Weights of a small mixture-of-experts language model, trained from scratch on English Wikipedia: 13 layers, 352 SwiGLU neurons an expert.
Below are experts of layer 2 (counted from 0) of a mixture-of-experts language model. Rows are named router (the router's row for the expert), down (a neuron's output weights, with its number) and show model dimensions 0-191. Each number is 50 + 12 x the weight over its row's rms, rounded and kept within 0 to 99.
After each expert's rows: "comes before" lists some tokens at least twice as common just after its tokens as in all text. This comes from a sample of Wikipedia text that the model never trained on. Tokens count by the router's weight.

# expert 11
router:54 45 55 28 70 35 61 26 56 61 27 57 48 51 64 69 40 59 67 55 63 33 56 50 39 46 61 57 41 53 63 50 39 44 60 55 55 79 40 70 54 47 57 40 32 52 39 60 54 63 61 35 48 41 65 40 49 30 27 56 44 59 58 38 44 57 43 50 50 39 67 63 26 35 31 67 67 43 63 62 31 41 48 49 49 69 49 58 34 46 68 49 51 48 50 63 43 42 45 50 43 67 55 34 56 29 51 40 79 35 42 33 50 47 58 72 47 46 41 51 46 24 31 50 71 44 75 39 43 44 33 40 37 35 68 65 42 54 49 48 38 62 49 49 40 61 38 62 41 69 60 42 24 71 65 48 46 59 61 61 62 58 41 53 51 37 57 28 53 72 57 55 62 47 55 39 55 31 39 57 53 53 49 64 32 54 51 44 39 40 68 50
down0:58 73 60 65 58 47 28 49 64 49 60 50 37 28 45 54 65 68 48 33 52 31 62 43 75 58 33 47 74 45 61 42 49 66 29 49 46 54 59 53 63 58 25 36 54 44 49 35 36 48 53 44 61 34 28 41 50 61 29 56 47 43 38 48 58 44 50 35 43 50 61 56 48 42 57 73 46 64 56 40 66 54 63 53 44 56 64 37 48 69 37 62 51 61 33 34 45 64 57 55 43 46 47 51 78 41 36 49 68 64 45 30 55 50 43 44 50 38 53 45 39 38 62 62 53 61 63 69 75 29 63 48 60 57 62 44 57 45 29 38 78 48 52 56 78 56 44 48 69 56 42 43 65 32 45 47 50 49 47 41 64 64 63 50 72 35 50 63 41 63 59 50 43 42 41 60 72 52 81 64 50 47 57 42 49 63 67 58 24 46 55 38
comes before: " ", " and", " which", " but", " he", "000"

# expert 3
router:54 50 60 30 67 37 69 39 61 63 36 49 46 57 59 71 42 50 57 50 56 31 56 50 37 44 61 57 47 50 72 54 37 44 70 56 64 79 38 70 44 53 56 37 36 45 40 50 53 63 65 34 46 44 65 31 43 35 34 55 38 51 47 41 48 60 43 41 55 40 68 52 18 43 38 64 66 39 56 59 36 36 47 50 44 71 63 52 36 35 70 56 47 40 55 67 35 53 32 54 47 71 53 42 38 30 40 48 69 36 27 42 43 59 70 59 52 50 46 49 33 30 29 43 59 44 62 42 39 45 32 41 42 50 66 63 42 51 46 48 28 66 45 42 42 57 25 57 39 65 65 34 34 61 69 60 38 65 59 54 71 47 37 57 45 38 46 34 58 66 63 59 56 36 59 43 58 32 44 59 48 61 57 63 42 65 55 54 38 34 66 55
down0:36 51 37 64 30 52 38 45 36 58 53 54 62 49 48 20 60 31 35 42 32 54 74 56 42 79 54 33 60 67 39 47 53 49 46 64 43 46 48 34 59 48 34 41 45 78 67 45 35 36 37 63 70 61 43 67 60 55 54 50 55 47 30 34 46 53 29 59 45 60 49 32 39 42 54 56 57 55 78 37 51 51 36 54 56 49 54 37 65 22 65 57 62 66 61 63 61 48 45 67 57 33 38 59 44 64 49 54 43 42 52 49 73 40 51 48 51 35 42 34 64 42 46 76 49 53 41 58 60 47 51 68 41 80 43 65 50 41 52 68 73 48 65 69 44 47 57 44 43 54 60 64 52 49 39 26 44 49 40 68 54 68 48 46 32 57 59 63 44 46 33 47 49 60 50 30 43 51 34 33 59 73 65 33 53 63 50 46 58 61 42 47
comes before: " ", "-", " The", "==", " He", " In"

# expert 5
router:47 69 52 44 65 50 55 33 48 52 63 57 56 41 60 69 34 62 49 50 52 30 48 52 38 34 60 76 54 43 59 59 35 36 60 57 52 68 36 67 38 43 60 37 34 49 35 57 45 58 61 42 43 54 45 36 52 30 27 54 41 60 57 42 38 61 35 40 55 50 54 57 25 36 41 71 63 30 44 69 38 34 50 45 56 67 63 48 48 38 61 62 36 45 66 59 29 42 36 53 60 51 42 44 33 45 43 34 73 26 26 34 41 50 66 62 47 45 54 67 37 48 35 49 65 45 66 48 38 50 30 45 41 42 71 59 41 50 53 47 35 57 46 47 50 57 35 56 39 64 67 45 22 59 58 51 50 57 59 65 70 66 34 74 62 52 47 28 39 62 44 53 55 41 50 47 80 34 43 65 52 61 67 67 51 59 62 47 40 49 73 57
down0:44 52 48 39 60 47 61 53 23 35 65 50 60 56 45 39 48 45 61 57 47 74 58 53 64 55 43 46 51 30 43 52 29 67 59 45 46 65 22 72 52 56 40 45 63 34 34 52 71 71 53 39 59 80 60 64 30 18 64 44 32 38 55 61 54 65 58 70 67 38 58 52 35 45 52 43 65 67 40 60 48 40 54 62 55 49 55 72 49 43 43 48 59 28 49 54 55 63 45 37 44 75 54 39 64 53 66 66 69 38 37 42 58 69 63 48 52 44 43 49 39 65 44 60 42 53 63 32 33 44 55 56 76 53 48 61 38 71 64 63 38 40 46 59 37 52 65 42 44 46 66 34 49 48 46 60 47 55 35 62 46 44 38 54 43 55 56 37 68 78 44 49 46 38 63 22 53 50 48 30 37 55 48 56 40 37 62 32 50 40 44 44
comes before: "|", " of", " as", "The", " in", " for"

# expert 2
router:50 51 59 35 70 30 62 46 54 51 38 56 41 48 59 59 40 55 53 58 63 32 71 44 43 48 54 65 36 53 65 52 31 47 69 58 56 70 39 63 47 45 46 34 38 39 39 58 53 64 72 37 42 41 63 38 47 22 38 62 41 60 49 39 53 53 37 40 50 36 70 53 31 42 38 50 60 29 51 66 46 28 45 51 48 63 59 52 41 42 64 46 49 45 62 59 31 38 35 47 46 61 61 30 32 42 39 50 63 27 41 49 42 59 55 48 40 60 48 61 38 41 41 43 66 37 70 51 42 54 38 33 48 60 63 61 34 46 56 41 42 71 54 41 34 60 42 45 40 60 68 35 42 61 71 56 31 68 62 51 69 55 32 70 45 60 44 17 45 69 64 68 65 34 57 49 64 32 34 58 63 53 70 54 31 66 62 42 47 35 51 42
down0:66 72 36 57 26 46 42 36 42 55 41 62 40 42 52 54 46 31 38 49 59 41 25 57 40 45 55 59 61 54 56 43 67 49 34 56 49 54 67 39 88 42 30 69 39 23 40 46 30 48 49 46 39 34 68 52 40 41 48 33 50 51 46 38 25 43 42 43 72 71 35 63 72 46 35 27 47 46 58 78 78 65 64 59 55 50 69 67 66 44 48 55 48 61 49 50 50 52 67 37 71 55 46 37 55 51 46 58 67 45 58 33 53 53 41 32 48 60 59 62 61 44 61 65 43 43 61 31 47 52 32 55 46 64 52 57 55 55 55 47 33 53 49 47 28 33 55 53 60 42 46 20 55 51 38 57 58 37 54 43 59 59 43 50 51 33 63 39 46 30 37 57 56 51 40 51 56 65 46 41 30 37 55 36 36 49 49 62 29 46 51 59
comes before: " |", "–", ".", ",", ")\n", ")"

# expert 1
router:63 67 47 39 63 38 60 35 63 53 29 45 37 55 47 65 41 49 62 60 69 36 52 41 33 36 65 45 50 57 65 47 40 39 70 63 58 70 32 65 40 44 60 38 37 48 40 51 61 56 80 40 33 27 57 37 53 43 41 56 32 62 42 43 52 70 43 52 53 47 58 65 30 47 34 55 59 24 50 55 33 35 68 55 47 72 63 58 35 34 51 40 37 31 54 50 46 51 27 54 43 67 52 35 40 38 42 54 61 47 46 46 50 44 81 64 36 55 46 54 41 43 28 44 65 38 82 47 31 49 31 47 35 41 61 66 35 36 40 39 38 59 50 34 48 61 48 54 36 56 69 44 35 55 58 46 28 51 63 56 65 61 50 54 52 49 62 30 56 63 45 50 56 37 53 37 67 42 44 54 55 66 70 62 35 69 51 51 50 46 59 51
down0:41 53 65 79 62 74 45 64 42 50 33 36 36 52 36 42 47 66 44 46 55 36 20 47 34 25 51 59 59 49 36 67 37 61 50 37 50 40 41 47 61 39 59 73 58 33 80 52 46 49 39 50 47 30 43 49 42 63 46 46 40 70 38 46 68 66 58 71 45 50 56 41 63 55 59 50 32 45 20 42 53 35 67 63 51 73 36 54 43 62 48 41 39 61 46 58 68 57 58 46 46 50 31 54 43 45 59 38 72 65 42 44 41 55 30 61 53 38 47 62 60 51 50 45 53 67 44 55 61 35 59 59 51 37 52 38 52 56 35 48 55 31 59 32 47 30 50 50 77 56 58 52 56 52 62 42 65 41 36 52 56 28 77 48 44 60 48 64 47 61 37 68 43 39 48 59 32 45 67 43 36 56 66 68 41 64 33 65 56 72 53 53
comes before: " of", ",", " in", ".", " and", ".\n\n"

# expert 12
router:58 66 68 38 65 38 73 35 35 64 45 51 59 59 59 63 33 62 59 47 71 44 64 50 36 27 52 64 57 38 52 48 35 45 53 50 67 64 39 55 50 50 65 38 35 46 31 54 52 61 78 35 38 49 60 41 36 28 43 63 43 41 46 29 56 60 27 46 53 41 55 43 33 43 34 59 62 47 61 70 44 42 42 50 54 72 60 53 56 34 67 51 51 51 47 60 34 53 38 55 42 60 54 42 36 38 50 50 80 38 34 38 46 59 63 64 52 55 61 56 35 29 27 48 65 48 58 43 27 49 27 46 33 41 60 78 48 53 53 41 38 60 47 50 27 52 33 61 35 66 68 41 32 53 68 57 43 66 61 52 65 62 42 63 34 56 68 33 50 66 63 42 51 49 61 39 49 40 47 66 50 51 43 58 41 60 51 53 27 33 54 54
down0:34 60 54 64 57 34 56 80 51 37 66 69 55 44 26 71 49 61 44 37 54 41 47 39 56 51 37 51 48 64 56 61 46 66 47 69 49 52 21 57 26 44 41 54 55 26 36 44 54 58 53 47 44 57 50 64 41 39 49 41 32 58 47 43 42 48 49 54 26 45 44 64 43 50 56 47 52 61 60 68 49 58 40 63 57 49 74 71 57 48 73 43 38 71 51 60 41 38 74 26 39 53 51 31 25 67 40 61 47 59 28 47 56 53 37 48 32 38 61 41 44 52 51 25 65 36 73 41 23 44 58 38 42 56 46 70 49 52 51 54 43 66 47 44 41 49 49 36 50 51 25 62 48 49 37 50 50 39 49 36 23 66 33 57 60 61 49 39 50 78 45 65 69 51 38 49 41 40 62 37 47 45 52 59 46 53 64 58 52 34 71 54
comes before: " the", " a", " an", " his", " not", " also"

# expert 14
router:50 63 62 39 67 37 58 40 54 56 37 48 53 59 57 69 39 50 45 54 53 32 58 49 42 42 63 57 42 53 70 47 36 50 63 56 67 65 34 62 48 48 63 29 37 54 35 53 50 62 63 35 44 49 64 32 43 29 38 63 41 53 58 43 62 60 43 39 56 46 64 48 28 46 35 65 61 42 52 74 40 40 45 49 49 66 52 52 31 37 70 56 36 37 65 58 45 50 27 55 50 72 52 37 35 30 42 41 64 44 36 43 42 42 71 64 41 53 40 53 35 28 30 45 62 46 63 38 48 47 33 40 37 45 67 67 36 44 59 50 33 67 48 50 44 60 22 52 33 61 63 45 27 65 67 53 38 52 57 59 64 41 25 67 46 39 46 29 61 72 52 53 65 41 60 44 64 27 47 65 53 67 65 62 45 63 62 53 37 33 58 60
down0:45 62 50 42 57 29 56 41 53 38 42 44 54 46 60 54 68 44 57 75 68 47 29 63 50 38 53 43 35 42 59 30 54 52 47 53 66 31 59 55 57 53 47 45 66 33 39 43 57 46 59 32 31 55 59 44 49 38 65 53 47 59 62 32 46 42 59 57 39 32 40 62 38 62 62 53 73 48 36 38 57 30 63 64 51 73 58 44 36 42 42 54 58 49 33 33 30 42 62 39 79 74 58 48 50 39 53 46 49 36 68 58 47 32 81 57 55 66 53 50 52 34 68 35 68 30 38 35 54 78 34 46 58 70 57 37 58 36 49 41 49 43 49 48 50 28 38 49 42 48 79 55 47 45 59 52 34 66 50 46 51 49 48 53 39 45 48 36 54 42 49 32 54 44 64 25 49 42 37 69 49 32 33 52 45 45 53 24 73 53 68 52
comes before: "201", "200", "1", "202", "199", "2"